python train.py --router_score="softmax" --balance_loss=0.00244 --n_groups=8 --groups_per_token=4 --init_std_router=0.0152 --lr_router=0.000463 --vocab_size=16384 --norm="rmsnorm" --learning_rate=0.00271
Below are experts of layer 7 (counted from 0) of a mixture-of-experts language model. Rows are named router (the router's row for the expert), gate (a neuron's input weights, with its number), up (a neuron's input weights, with its number) and show model dimensions 0-255. Each number is 200 + 20 x the weight over its row's rms, rounded and kept within 0 to 999.
After each expert's rows: a language model's description of what the expert responds to. This comes from a sample of Wikipedia text that the model never trained on.

# expert 8
router,218,212,230,241,165,218,205,183,219,221,220,193,192,191,187,183,217,201,229,183,224,185,217,216,212,187,204,168,227,174,203,185,259,198,220,187,223,185,180,203,184,178,205,238,220,178,211,206,187,188,207,211,229,214,222,208,202,195,188,173,226,194,198,197,205,215,215,188,220,187,203,198,236,231,173,183,176,177,215,239,199,213,185,189,230,208,183,204,175,244,211,199,194,205,168,204,193,193,200,167,170,199,190,200,193,160,220,226,178,206,225,194,219,229,213,177,194,176,170,214,223,212,185,193,169,195,218,217,210,179,210,193,246,197,181,224,233,193,219,178,222,196,154,180,201,185,223,225,207,198,225,188,216,181,175,212,163,244,203,221,199,180,177,215,206,196,182,203,186,164,166,207,198,184,206,193,210,232,209,206,212,193,182,202,230,166,221,174,205,213,184,220,215,205,201,166,171,207,185,217,198,200,196,172,233,220,233,186,205,240,167,199,189,210,213,186,240,168,183,216,180,200,215,193,249,217,226,219,213,200,229,215,197,207,185,194,182,217,194,229,222,225,174,194,176,171,196,198,184,196,215,225,211,199,161,201
gate1,222,218,207,222,227,186,198,220,178,160,187,182,170,255,191,199,243,214,211,177,210,175,184,192,225,262,208,177,199,212,228,194,201,183,205,186,204,208,163,222,185,191,210,213,186,170,179,223,195,183,185,189,196,219,212,209,193,186,200,218,226,224,221,221,196,191,201,191,203,178,187,195,207,190,212,156,236,170,222,215,188,201,214,210,192,226,204,203,198,224,197,191,200,210,230,171,189,196,218,174,210,182,197,232,224,214,179,181,199,196,197,197,218,180,216,160,190,208,176,193,203,207,167,204,208,173,190,212,168,224,178,188,204,198,222,212,172,208,171,193,192,161,181,187,164,157,210,199,173,193,204,231,230,193,204,234,204,216,219,233,198,214,203,180,232,156,184,201,188,200,208,197,212,201,198,248,173,190,204,249,185,200,165,202,224,220,166,212,233,208,212,201,220,225,211,229,189,219,211,210,212,179,184,208,198,213,222,265,220,170,164,171,179,208,193,207,206,218,191,236,213,191,209,197,222,169,188,188,221,210,199,194,182,196,218,187,226,192,178,193,196,196,187,205,195,172,208,221,196,166,197,191,173,171,170,198
up1,180,202,196,217,240,210,184,198,197,188,221,182,158,245,200,194,238,181,203,165,217,201,223,217,212,245,191,178,190,204,270,209,240,191,224,186,196,181,201,193,209,189,214,213,166,154,210,225,187,190,198,193,181,228,213,201,198,186,229,187,221,202,197,212,210,183,250,189,194,168,174,187,197,208,208,178,229,202,207,205,214,204,203,191,194,194,197,217,175,215,180,219,183,178,213,194,179,195,189,170,223,172,186,234,246,201,169,170,179,181,188,158,170,197,181,187,188,201,215,218,211,222,193,166,201,175,196,232,155,199,173,201,225,162,221,201,162,207,182,189,202,163,203,225,188,172,232,212,187,204,211,247,224,201,201,213,185,209,193,188,207,207,219,177,224,205,199,196,196,209,227,197,204,229,206,212,203,212,202,213,190,209,188,190,241,196,200,220,231,233,207,192,180,205,188,231,183,233,183,218,184,195,202,199,186,213,194,248,227,187,173,179,201,173,228,218,210,201,203,197,187,193,205,170,196,177,213,179,222,209,181,225,208,184,220,200,188,208,172,193,234,183,187,197,211,186,192,208,178,223,221,195,160,205,167,183
Word pieces inside place names, surnames and species authors, often after an initial capital, such as Gu-ern-sey, Vo-iv-odeship, Cler-ck.

# expert 34
router,209,207,185,179,160,209,219,196,190,192,225,192,214,226,183,189,200,200,220,209,235,187,195,202,184,208,220,223,186,175,174,239,183,210,233,172,217,179,183,218,174,193,227,181,201,166,237,198,228,161,223,207,225,199,197,196,207,201,222,203,151,189,217,222,194,225,174,229,222,226,190,193,196,216,208,212,174,189,207,185,214,224,180,234,248,204,168,180,229,210,206,183,199,189,188,217,217,211,194,217,235,191,178,214,200,204,184,181,241,205,196,204,187,226,182,179,195,174,191,209,242,237,194,168,189,244,204,180,198,191,188,182,209,168,155,192,173,232,212,225,200,188,205,181,202,183,169,245,203,171,215,203,217,191,214,210,191,191,202,184,222,173,227,229,187,211,193,194,222,244,181,186,195,218,189,208,220,217,202,186,158,217,177,217,241,214,189,202,215,199,213,225,210,215,222,192,166,201,215,234,202,193,200,143,193,184,217,191,205,186,198,194,183,177,208,195,184,210,197,208,194,157,182,202,198,218,200,209,223,184,236,207,188,201,193,170,164,174,199,172,213,211,216,195,184,205,189,158,228,194,198,195,211,220,232,190
gate0,206,229,266,198,226,192,200,185,187,201,182,209,183,213,187,180,183,197,179,193,186,193,201,210,178,195,216,197,189,191,221,175,178,197,207,185,207,188,210,210,199,176,218,226,196,209,209,230,232,183,189,188,167,201,201,193,232,192,173,207,174,218,213,200,241,160,183,210,189,221,178,193,213,175,229,194,225,205,200,217,195,199,186,211,204,218,210,189,217,192,183,177,255,191,244,229,190,217,179,176,227,183,197,210,203,184,193,192,187,237,183,202,205,219,148,212,191,199,223,199,201,178,193,217,213,218,191,188,218,178,228,193,172,193,187,215,205,188,205,179,193,207,214,195,213,203,177,227,166,196,180,177,202,198,203,224,213,191,213,175,221,198,240,205,205,184,217,202,208,227,152,194,182,152,227,199,238,208,179,210,211,198,207,191,185,207,199,205,218,184,206,246,222,174,236,206,175,189,244,161,183,195,168,192,226,199,228,204,214,200,237,163,172,165,171,174,184,222,193,224,214,200,219,210,200,154,207,205,196,203,235,209,189,219,247,194,227,192,191,191,190,197,207,211,203,228,193,221,173,166,169,156,176,219,177,205
up0,202,214,224,202,217,194,202,219,183,199,198,224,172,192,204,183,177,184,194,190,206,205,202,184,156,200,192,227,195,213,194,205,176,193,213,195,190,196,183,240,224,203,228,226,212,221,224,196,184,184,198,188,167,205,155,174,218,188,224,208,154,197,223,190,230,194,189,219,213,194,184,198,207,195,231,195,239,195,187,232,190,196,170,208,216,212,191,202,194,200,200,199,216,216,220,202,202,225,183,188,206,187,164,195,218,222,198,160,199,187,189,222,169,197,143,238,172,205,196,199,207,172,201,221,209,202,211,183,221,181,224,217,209,171,213,212,212,228,210,195,149,200,196,202,167,254,181,209,181,181,219,218,211,226,186,210,196,187,200,161,245,195,212,205,183,184,187,210,209,229,194,176,198,162,209,196,232,215,176,206,200,226,191,187,247,246,227,239,220,232,226,207,217,201,206,191,201,168,249,181,193,198,184,178,216,193,207,210,239,242,194,212,196,188,156,168,204,207,189,190,185,206,212,195,229,161,155,216,212,196,199,223,189,196,205,191,201,188,188,188,175,224,192,186,238,203,186,189,166,181,194,183,166,198,192,188
Inner pieces of scientific, biological and medical terms and formula symbols, such as Microp(ter)igidae, PD(Be), (gen)ome, sexual, drug, _{.

# expert 6
router,203,204,168,211,238,212,219,171,173,239,214,167,177,200,172,185,199,208,208,215,213,180,178,190,210,189,178,227,213,224,197,185,195,178,203,233,214,201,222,226,184,189,218,212,203,210,238,182,185,210,216,215,212,236,177,162,192,178,164,199,183,211,246,200,205,215,201,216,210,200,204,198,214,162,207,159,196,197,218,230,189,241,180,208,206,246,190,235,189,198,196,239,191,214,160,151,216,176,190,207,171,221,185,205,207,183,186,224,180,229,203,201,194,170,214,230,214,200,187,173,168,193,190,186,194,209,207,206,179,205,191,162,193,194,204,176,194,179,190,199,244,188,206,201,205,210,196,170,190,188,177,167,175,206,167,186,183,205,210,167,189,222,190,174,218,182,186,243,181,229,185,177,205,215,166,197,203,228,200,198,206,192,169,204,180,197,195,183,212,173,200,222,201,223,196,205,204,204,201,194,161,171,205,225,214,187,164,193,189,223,169,174,237,191,197,199,205,190,184,210,195,162,177,226,206,211,161,184,179,173,209,202,192,186,186,182,201,212,207,222,181,205,228,180,167,212,188,177,226,224,215,221,221,196,190,151
gate0,204,190,235,206,228,212,204,187,221,236,214,181,181,178,222,189,209,193,183,197,220,221,234,202,222,186,225,225,181,237,200,169,217,194,178,185,206,234,200,239,185,224,200,166,213,178,215,233,173,207,224,208,184,221,202,239,201,204,163,220,219,211,209,224,186,229,247,183,198,207,182,198,215,205,226,216,222,194,209,206,193,170,216,177,224,179,161,170,181,213,200,188,211,208,183,167,219,182,173,207,199,160,189,189,201,217,165,207,189,181,190,214,214,173,189,199,204,211,208,229,218,202,179,182,194,231,225,189,190,170,191,204,221,147,187,171,221,211,200,199,253,198,207,220,218,211,191,202,196,198,192,210,193,200,194,178,218,198,201,187,168,195,201,179,212,201,200,209,201,228,192,186,188,201,182,224,202,182,224,199,205,195,185,200,211,199,172,175,189,194,224,160,220,179,193,232,159,215,202,227,220,201,162,187,220,196,188,236,206,171,202,222,201,205,212,213,147,222,200,209,187,195,219,226,198,187,165,240,205,194,161,191,194,202,195,210,180,197,182,213,217,198,222,182,145,187,179,208,178,187,189,169,215,257,183,178
up0,223,216,242,208,224,212,230,179,211,212,212,176,187,205,225,195,208,199,165,205,206,238,230,215,194,178,212,212,177,239,198,189,212,195,197,201,220,236,189,211,205,226,217,212,229,177,211,240,191,222,203,201,209,202,202,241,192,181,184,208,196,215,203,204,173,220,207,161,161,210,212,191,187,204,189,185,230,218,230,201,187,197,202,156,200,171,182,156,211,220,184,205,203,212,179,219,233,225,155,188,219,188,187,199,214,178,169,196,184,218,208,200,181,173,214,203,232,219,215,205,186,209,196,171,185,213,234,182,152,184,191,197,188,151,175,180,197,209,222,205,241,196,189,208,235,215,220,202,192,193,188,196,177,211,185,189,198,176,197,168,207,218,183,174,209,182,170,198,181,229,191,222,191,183,191,190,193,198,191,237,206,203,196,180,185,207,195,190,195,156,217,137,238,174,183,233,169,207,171,215,203,210,181,197,227,175,162,214,203,199,185,199,218,199,220,214,163,206,224,215,198,196,204,209,210,217,203,241,167,193,170,214,214,224,213,204,192,204,168,212,209,179,235,191,157,201,204,200,178,218,193,195,234,208,194,221
Short letter pieces completing words, especially the am of Beam in ship specification lists, plus M, m, b, and.

# expert 11
router,205,211,219,184,203,203,197,180,174,191,193,149,224,194,193,228,196,211,226,203,180,186,219,225,229,178,202,210,189,187,223,199,182,226,192,207,191,198,218,221,203,198,175,192,206,185,205,195,190,209,169,207,191,208,218,238,194,167,237,199,236,215,181,175,185,196,204,204,229,189,214,177,193,196,201,221,207,196,219,214,198,228,189,219,185,217,186,215,176,204,194,227,189,210,187,197,230,169,163,194,173,171,249,217,164,185,183,211,244,194,212,198,223,205,206,177,192,191,177,237,207,197,177,228,223,195,190,201,193,204,210,212,220,174,236,216,172,170,190,191,209,221,182,193,215,184,200,196,181,213,193,223,216,194,169,194,181,233,189,176,198,204,194,184,203,171,197,215,202,177,181,241,241,170,188,199,235,176,206,250,167,199,218,182,179,207,232,182,172,205,170,217,195,176,211,165,174,209,207,228,199,178,220,216,186,184,159,193,209,254,210,231,177,221,197,190,196,158,168,191,230,186,191,176,212,216,205,221,194,192,193,220,209,227,199,238,176,188,165,209,209,228,156,197,214,165,194,202,226,189,213,205,202,190,162,216
gate1,241,175,238,186,184,214,170,231,246,183,177,228,197,232,192,237,221,215,189,181,209,188,205,204,195,219,211,211,183,202,190,204,212,216,212,144,204,224,206,232,206,168,192,194,173,207,206,226,193,200,204,166,201,218,181,189,219,230,166,224,203,182,182,164,209,227,166,174,224,202,197,185,174,214,186,206,234,177,156,202,198,166,213,201,190,197,205,209,233,198,216,202,208,207,156,169,204,182,225,201,212,224,198,198,193,217,211,198,179,231,205,223,197,189,193,177,218,210,213,173,196,182,189,197,223,179,210,180,215,182,218,174,150,226,210,245,209,175,203,207,155,238,191,230,206,205,212,248,206,209,188,210,196,183,211,195,214,249,214,211,192,204,228,176,172,190,198,224,163,225,201,200,203,189,195,211,199,192,194,210,219,193,185,194,185,197,196,230,231,203,185,196,178,195,215,202,182,226,187,201,185,192,195,191,167,213,193,239,226,213,192,198,205,188,186,177,181,178,173,208,174,209,215,211,204,183,175,217,202,170,174,208,164,238,182,197,175,198,190,178,205,163,202,192,221,210,231,209,209,168,222,178,210,229,221,189
up1,204,183,208,194,176,219,186,225,235,206,192,229,181,204,185,231,204,186,200,194,228,199,208,197,197,217,197,206,202,218,202,223,170,224,181,166,196,220,223,229,205,170,199,200,202,199,199,209,214,203,215,186,223,227,171,200,189,207,189,172,233,187,202,178,157,211,210,173,227,217,208,170,195,211,212,194,220,151,175,216,205,213,177,216,194,203,216,199,208,207,215,233,205,193,179,190,196,210,241,178,204,207,218,197,180,169,199,190,209,252,187,223,230,197,184,187,193,197,210,175,229,181,169,213,229,206,190,185,211,192,204,186,169,234,225,227,207,168,197,207,196,228,182,140,178,232,212,247,201,210,210,201,196,173,178,202,194,220,224,230,190,213,229,205,172,202,225,216,153,219,179,238,208,167,215,195,216,223,219,243,250,191,198,201,213,199,193,227,181,205,219,182,186,187,201,165,203,214,202,201,176,191,199,168,159,222,201,227,196,207,192,230,201,198,170,168,157,154,167,169,174,203,192,198,205,228,194,178,172,198,208,192,159,213,189,201,174,196,198,193,184,181,218,215,207,184,210,208,191,170,210,198,205,190,202,213
Tokens opening a new line: leading table pipes, list dashes, first word pieces after a line break, e.g. | 1st, - SRB, H-ir-abayashi.

# expert 47
router,178,189,214,206,166,188,209,199,198,199,238,206,209,186,178,217,209,189,213,152,227,203,220,157,203,175,202,176,196,226,218,210,195,209,183,183,198,219,203,173,201,191,237,197,227,154,190,187,189,219,181,215,182,185,208,200,212,215,188,184,237,200,212,214,200,194,201,198,220,210,186,230,216,209,194,173,194,171,236,222,227,200,159,199,170,152,173,191,193,210,180,198,192,198,184,213,215,206,185,196,215,206,184,183,225,240,201,198,171,178,204,184,200,206,204,195,238,197,208,213,234,140,169,218,205,162,222,229,208,216,223,210,217,205,183,208,201,195,167,185,206,175,193,190,226,200,205,198,183,179,215,184,219,222,214,208,197,224,180,209,210,190,161,228,195,209,194,214,208,172,161,193,216,234,188,171,210,209,206,203,201,212,196,212,208,200,198,197,219,231,213,224,196,192,211,185,194,218,187,161,148,171,178,181,191,206,186,186,190,201,234,186,203,186,241,194,208,193,170,199,196,235,197,188,241,242,177,156,212,195,197,202,209,171,216,215,146,199,180,178,214,158,207,202,178,211,208,216,187,226,198,204,242,195,157,185
gate0,203,172,182,235,189,170,207,226,201,227,189,204,199,211,175,202,193,216,182,217,206,185,223,202,192,192,214,211,204,247,184,224,222,171,171,221,184,225,209,189,205,211,209,226,181,202,174,209,194,199,184,190,183,228,202,238,204,198,170,193,208,213,191,176,216,191,216,206,229,237,179,196,184,200,194,185,199,184,188,205,210,175,207,242,209,195,192,228,157,205,179,190,210,226,202,169,211,186,187,219,159,171,237,195,195,192,188,213,189,189,191,191,196,245,191,211,215,207,171,178,206,205,202,213,180,145,193,227,224,201,242,201,206,178,190,221,214,211,209,206,190,187,232,197,197,211,210,192,203,225,216,188,168,238,188,193,226,210,186,179,226,209,208,226,209,221,188,177,177,171,220,156,212,222,207,181,216,213,166,216,200,197,198,163,200,153,201,161,167,201,199,189,199,181,204,184,171,217,162,195,180,176,165,223,187,236,175,214,176,233,176,194,214,206,264,179,189,189,232,215,203,190,217,211,174,199,204,232,205,223,217,183,245,182,210,239,171,201,204,193,221,182,172,224,195,225,198,207,201,196,207,209,204,190,169,210
up0,188,216,165,211,209,193,182,238,212,231,209,175,219,234,167,205,205,219,190,186,222,195,195,215,207,195,243,202,220,227,178,216,221,180,187,204,175,217,225,206,199,213,176,224,150,193,173,210,201,200,165,191,173,215,221,249,198,179,166,184,203,246,235,197,207,237,202,214,199,217,192,196,198,220,194,187,208,178,194,212,221,180,189,246,196,181,199,214,209,231,160,190,216,204,199,227,191,195,199,201,178,171,194,189,207,197,197,210,252,223,198,219,166,234,165,184,214,213,195,178,196,199,217,175,187,189,183,209,215,237,220,206,236,179,208,246,202,182,203,192,169,216,172,189,214,183,211,218,194,214,196,213,164,201,168,180,186,205,187,177,216,234,214,235,177,194,210,186,175,183,176,219,210,207,197,189,201,230,190,176,204,217,179,171,189,170,214,212,171,201,185,185,209,186,195,215,208,214,172,198,173,178,172,234,204,204,188,193,142,196,189,202,204,223,225,185,174,189,204,224,227,191,216,198,186,198,228,203,190,195,169,214,236,184,237,215,193,192,170,186,188,160,177,197,213,220,175,211,205,199,204,193,238,198,201,203
Sentence starters and connectives after a period or break, such as On, In, However, There, When, plus mid-word verb pieces like im-it-ate.

# expert 40
router,228,206,213,185,185,217,209,198,206,205,210,170,214,177,234,204,211,185,212,203,198,198,208,230,172,214,208,178,187,222,177,181,206,167,175,251,175,188,229,205,178,178,177,220,179,207,200,211,235,185,214,185,192,168,250,191,205,198,207,212,176,226,193,194,183,215,208,221,189,220,199,184,172,203,199,225,219,214,225,173,212,212,194,213,160,187,215,185,199,207,192,201,213,174,220,248,184,236,181,243,221,201,194,204,214,203,169,193,203,184,215,199,198,189,177,194,190,177,201,181,196,202,197,167,205,234,171,189,251,232,222,215,204,176,188,198,212,167,224,185,196,191,218,224,193,167,194,171,235,191,184,197,206,197,218,213,226,206,188,160,208,201,241,194,200,172,216,191,193,220,210,187,222,188,220,250,182,232,207,201,169,221,190,160,200,168,218,202,197,212,194,220,191,182,191,186,207,210,206,169,204,195,209,227,236,135,200,235,210,171,220,183,233,202,238,210,218,196,230,203,198,203,179,198,188,206,209,169,223,214,197,194,171,188,231,236,201,176,174,180,188,176,186,222,185,205,194,186,184,164,194,185,216,207,215,182
gate1,164,213,213,199,185,172,205,230,183,179,195,164,198,203,206,176,200,186,202,208,233,209,181,196,213,205,159,189,163,223,219,215,223,178,198,213,201,169,200,214,183,210,209,206,232,200,169,240,232,194,161,190,186,198,175,208,180,181,221,241,208,200,165,173,213,146,195,214,180,169,177,156,187,210,189,244,201,218,211,176,188,229,191,209,201,178,199,204,239,194,177,221,196,228,213,205,207,227,180,200,164,187,207,184,209,165,198,223,231,197,191,214,194,213,211,182,196,196,203,201,201,229,203,181,234,186,199,213,195,218,218,218,186,191,229,217,206,242,199,187,219,218,182,224,205,177,195,202,203,212,175,225,209,201,159,184,188,173,241,224,165,197,192,212,211,175,188,203,218,188,227,216,214,208,226,225,181,198,208,219,201,239,169,204,179,220,195,220,187,209,206,153,155,199,216,196,198,207,200,212,217,221,211,188,202,195,167,179,202,205,208,190,222,219,220,176,220,165,203,161,205,215,181,197,200,211,200,209,218,235,187,180,224,238,226,236,206,198,172,221,175,185,170,191,187,209,198,152,190,192,226,205,220,178,197,202
up1,182,200,199,205,215,178,215,204,219,191,217,172,175,196,190,178,181,205,188,208,199,190,208,169,197,175,174,215,163,219,195,204,210,179,223,203,217,187,214,207,197,203,212,198,207,205,159,242,220,205,162,225,197,196,200,198,219,162,199,209,206,214,162,175,210,154,197,235,187,204,173,179,182,239,209,213,197,217,212,165,197,225,190,188,185,171,201,233,231,197,209,206,194,223,230,178,194,204,207,208,165,174,201,161,222,208,196,213,237,169,214,266,211,217,199,167,195,172,190,209,201,248,185,169,230,189,198,209,193,214,205,211,178,176,209,194,203,218,216,160,189,210,188,192,222,189,219,187,206,196,205,210,206,210,181,194,180,173,197,219,175,203,205,208,216,176,191,220,214,179,229,189,209,200,192,196,213,206,192,177,225,193,174,211,166,200,198,202,187,189,211,173,180,210,222,183,205,194,234,210,236,236,206,201,184,231,151,203,192,204,198,197,192,235,205,195,210,188,189,182,182,197,185,206,213,218,215,198,219,259,192,208,205,206,220,250,189,211,178,202,151,186,151,241,184,232,220,164,232,205,213,194,220,196,196,232
Common nouns and adjectives after the, a or his in prose: power, military, government, political, letter, financial.

# expert 54
router,204,189,212,179,172,199,203,216,189,203,192,206,216,211,214,205,219,223,218,204,193,199,201,233,176,223,201,178,136,222,190,194,189,186,193,209,176,157,182,177,209,213,181,232,222,217,194,211,236,196,201,208,189,191,212,188,216,216,208,201,163,211,200,207,210,207,184,170,227,198,216,210,218,219,180,240,234,226,223,183,185,202,216,204,197,192,195,217,196,197,212,183,231,175,228,195,176,234,215,205,189,208,174,172,187,178,227,173,218,183,176,180,204,240,211,187,196,202,185,231,185,214,207,157,169,211,219,197,159,200,202,256,211,170,211,191,216,206,202,233,177,192,187,195,182,172,198,198,171,210,184,201,176,221,180,191,224,185,206,176,249,187,191,215,219,197,214,203,180,222,186,226,213,189,206,211,175,174,220,170,185,197,178,182,185,224,171,201,181,159,197,227,233,215,152,213,202,197,208,207,191,196,206,203,248,226,182,177,196,199,195,198,209,193,173,204,208,234,173,195,218,198,198,210,212,195,205,154,195,219,202,222,176,191,220,184,216,229,203,207,233,186,246,149,180,200,180,183,164,212,180,190,179,225,181,223
gate0,220,210,165,186,207,215,210,225,212,168,197,207,201,233,165,230,230,175,211,206,216,190,222,198,177,189,190,194,212,202,225,209,190,220,227,189,183,184,224,164,208,173,205,218,199,254,213,158,212,230,198,195,191,182,201,214,218,205,187,193,151,205,203,174,189,225,209,219,172,196,222,167,196,171,220,186,218,212,195,182,238,207,205,200,197,213,207,202,185,232,191,201,194,196,213,176,179,213,208,204,175,197,206,199,235,205,181,162,203,215,197,174,209,196,215,216,193,205,184,166,250,181,199,162,185,160,161,198,197,191,177,209,231,219,189,197,220,212,207,199,224,179,178,186,232,212,209,190,175,203,195,187,175,198,207,189,196,213,202,160,221,191,173,195,189,189,147,207,194,208,197,217,225,218,192,196,186,199,220,182,211,193,195,145,227,154,205,166,210,190,209,187,185,187,208,202,215,224,214,221,191,195,220,228,225,213,209,203,175,194,240,164,207,201,217,172,179,180,227,178,205,219,178,229,230,210,209,187,205,195,179,202,233,222,240,165,188,243,198,209,152,172,200,209,213,206,207,212,210,247,194,203,191,193,216,223
up0,184,181,168,192,234,248,205,197,204,154,184,211,203,211,159,232,246,175,204,208,218,209,222,222,152,189,193,184,180,195,245,197,197,185,216,201,202,195,221,152,228,179,204,207,207,255,205,161,199,215,196,199,178,149,216,204,222,202,167,212,193,197,207,186,152,210,183,186,186,177,197,194,190,184,241,188,215,197,220,188,195,211,216,190,219,183,231,201,214,224,204,201,191,179,213,195,190,214,190,223,200,212,207,209,249,212,201,184,198,191,200,185,206,229,205,208,174,193,186,193,223,207,205,172,192,169,181,205,187,195,190,215,228,225,199,180,233,226,213,224,225,193,194,226,227,189,211,177,182,245,203,205,173,195,215,195,218,190,184,192,233,189,176,188,198,196,186,210,196,195,200,198,193,218,192,178,190,205,200,201,201,172,183,164,213,167,177,177,217,206,203,195,203,181,219,182,206,208,207,218,189,217,199,229,253,202,199,191,186,158,229,160,189,198,202,201,183,158,205,171,196,231,177,231,212,182,210,180,223,195,166,191,222,188,232,191,192,235,166,195,189,171,209,210,217,207,189,226,235,234,208,184,196,204,210,229
Nouns and verbs about creative works and performance, such as film, album, song, acted, composed, Soundtrack.

# expert 52
router,171,211,221,196,166,190,159,208,226,188,175,213,227,179,189,186,234,205,204,200,171,212,211,182,199,202,219,179,197,169,201,212,195,211,194,222,219,213,208,179,207,188,165,211,175,194,184,201,194,168,214,195,188,165,207,244,177,177,210,171,192,194,230,190,197,166,188,227,170,194,190,194,192,210,221,203,189,240,165,220,204,186,198,176,194,210,214,181,227,186,214,178,175,165,214,202,192,223,193,206,191,202,188,163,201,176,189,204,202,166,201,252,201,186,217,205,190,211,224,192,174,211,233,194,221,170,195,174,205,190,235,216,155,223,170,173,194,179,203,211,190,175,204,208,229,187,195,171,177,187,229,191,236,182,171,197,195,207,229,202,192,228,223,215,189,206,194,198,169,218,179,242,171,210,228,237,173,208,201,182,175,200,212,209,207,194,191,206,214,189,190,201,185,190,220,189,206,182,207,151,182,192,222,248,224,136,199,222,229,202,189,206,178,211,181,211,175,205,237,200,196,213,187,206,172,183,233,206,207,184,188,204,200,212,210,204,201,187,213,206,194,203,200,199,184,166,180,177,226,238,173,199,207,239,159,174
gate1,185,215,212,197,203,164,186,180,220,175,210,187,225,211,156,205,158,235,243,186,216,213,194,217,244,195,191,217,160,199,205,225,239,218,208,196,188,224,230,213,211,199,182,212,181,187,184,194,199,213,210,186,198,197,229,226,181,203,183,197,232,235,192,186,165,219,207,210,193,185,199,201,182,201,179,179,181,223,186,172,217,202,187,192,195,193,218,184,245,180,243,174,217,195,177,194,212,208,193,225,190,169,194,196,226,160,182,191,189,153,177,205,203,215,221,163,201,177,217,195,170,205,188,216,206,184,211,165,242,207,209,193,190,186,194,210,209,202,216,228,207,182,216,210,167,164,236,209,200,177,231,180,174,160,183,221,232,207,217,188,240,218,222,197,216,207,235,219,202,241,184,216,188,178,193,214,176,200,215,179,194,201,211,206,211,195,207,184,208,211,187,182,179,194,188,166,209,225,221,234,172,214,186,191,210,160,153,172,231,187,192,203,190,228,194,210,173,185,191,168,213,225,214,181,193,218,208,219,223,193,212,220,231,221,190,210,213,230,203,196,165,198,186,181,218,223,169,194,194,184,200,209,190,199,180,222
up1,200,231,226,182,221,187,188,184,210,200,200,197,228,219,181,186,187,226,210,186,225,203,228,175,218,201,182,209,179,171,241,224,219,197,221,197,193,244,227,203,196,199,220,236,154,174,177,210,232,183,198,200,210,216,215,204,203,177,198,182,236,231,170,191,195,198,216,217,197,183,184,182,171,203,202,230,217,219,173,172,193,209,168,225,191,200,213,208,211,191,227,205,213,167,189,213,201,210,170,215,198,167,182,173,242,197,198,206,184,193,180,193,180,189,218,177,180,218,204,186,209,202,191,207,214,157,193,164,218,232,168,206,173,189,207,179,207,203,229,238,213,182,197,178,176,179,205,190,198,192,226,199,217,197,193,202,197,189,233,182,212,203,228,179,230,214,249,184,220,195,218,202,189,181,172,205,155,225,194,197,193,227,210,197,227,201,223,194,184,177,159,193,185,198,202,176,198,213,193,219,157,208,225,217,222,159,176,161,211,203,186,173,197,236,205,196,175,201,214,201,211,207,228,204,193,207,217,226,213,198,194,190,243,221,213,214,213,178,236,210,149,156,198,171,199,215,177,167,196,226,205,214,211,204,174,180
Country and nationality names after in, of or to, such as Ireland, Britain, British, United States, plus him, them and past verbs like published.

# expert 38
router,212,199,190,248,233,216,205,161,179,178,213,190,203,177,222,176,217,219,174,205,171,206,173,216,216,160,154,195,210,194,205,181,230,160,161,188,181,215,192,182,172,211,192,212,205,157,199,232,193,235,216,191,225,186,190,217,235,221,196,210,198,176,194,211,241,193,171,190,184,195,167,214,204,182,184,185,220,172,203,175,195,207,225,195,251,219,208,222,176,187,222,187,178,175,197,209,179,182,209,174,188,180,184,223,181,197,192,212,192,217,182,225,205,186,208,198,211,201,145,186,191,171,203,193,207,206,218,216,207,212,203,190,215,202,220,196,175,165,135,204,179,211,185,215,219,178,212,173,235,227,170,208,208,213,234,186,243,184,213,200,213,187,194,214,186,160,224,213,200,186,178,225,154,205,208,227,186,198,161,172,221,185,213,220,210,206,178,185,213,177,191,201,200,187,219,179,214,180,167,159,231,209,187,180,224,206,195,194,239,187,215,178,198,211,187,191,187,227,222,222,216,200,200,181,191,204,200,207,201,205,208,214,185,202,217,195,189,232,179,199,156,206,204,213,212,223,183,201,204,171,188,212,201,198,216,214
gate1,180,218,198,194,202,204,223,195,201,208,186,202,177,198,191,212,198,205,210,189,181,251,199,167,157,176,190,167,113,212,226,189,229,197,216,199,206,187,207,211,214,173,252,246,211,220,170,171,227,212,214,185,211,217,173,201,158,216,179,202,226,191,167,204,222,198,174,183,217,204,188,160,201,234,209,233,194,196,197,205,158,205,218,205,216,193,219,206,181,189,203,192,194,194,179,209,200,210,201,195,225,221,168,244,183,203,155,192,242,177,219,215,197,224,218,193,220,204,188,199,186,167,198,219,192,214,191,197,206,212,204,204,179,213,213,206,234,214,205,195,186,203,233,205,205,184,188,201,172,183,167,201,200,174,242,192,213,168,200,171,225,170,200,212,188,192,176,214,189,224,209,167,211,217,200,187,197,222,185,229,178,178,194,207,222,189,201,179,183,163,148,161,188,218,208,222,193,204,213,224,192,220,203,182,205,191,202,198,220,209,227,202,193,253,203,181,203,216,181,182,175,223,198,203,210,169,224,217,190,218,228,200,173,176,219,173,188,214,231,199,197,206,214,206,225,234,226,199,206,202,201,198,196,189,214,193
up1,178,188,173,166,220,222,179,194,220,198,214,187,156,187,220,189,193,182,234,175,171,221,214,187,193,145,224,199,146,213,225,195,214,206,230,213,167,219,227,220,189,193,230,219,201,202,198,184,227,200,198,170,225,229,188,233,169,235,208,209,213,188,200,234,212,188,200,211,211,207,187,174,230,206,208,252,184,195,177,209,172,196,214,193,197,215,223,234,210,204,184,189,207,183,178,215,199,220,198,199,217,204,175,205,172,209,157,193,201,182,186,211,174,230,198,181,194,192,158,204,214,165,194,222,207,214,198,181,220,203,211,192,212,207,215,201,197,184,225,223,189,206,218,162,237,169,224,198,197,225,160,205,191,174,252,184,215,155,194,219,203,170,238,188,207,187,200,194,201,222,227,196,200,202,205,202,207,204,194,209,190,190,212,211,191,194,211,187,203,150,174,217,195,214,234,194,208,188,196,211,171,210,168,188,202,204,195,191,215,247,213,181,182,246,196,169,193,227,174,167,182,205,201,199,195,174,198,173,205,196,227,171,184,212,221,179,186,245,204,213,178,205,210,204,237,211,193,202,232,192,209,196,205,176,190,203
Middle syllables of ordinary English words before suffixes like -ation or -ical, such as rep-ar-ations, sat-ir-ical, adop-t-ion.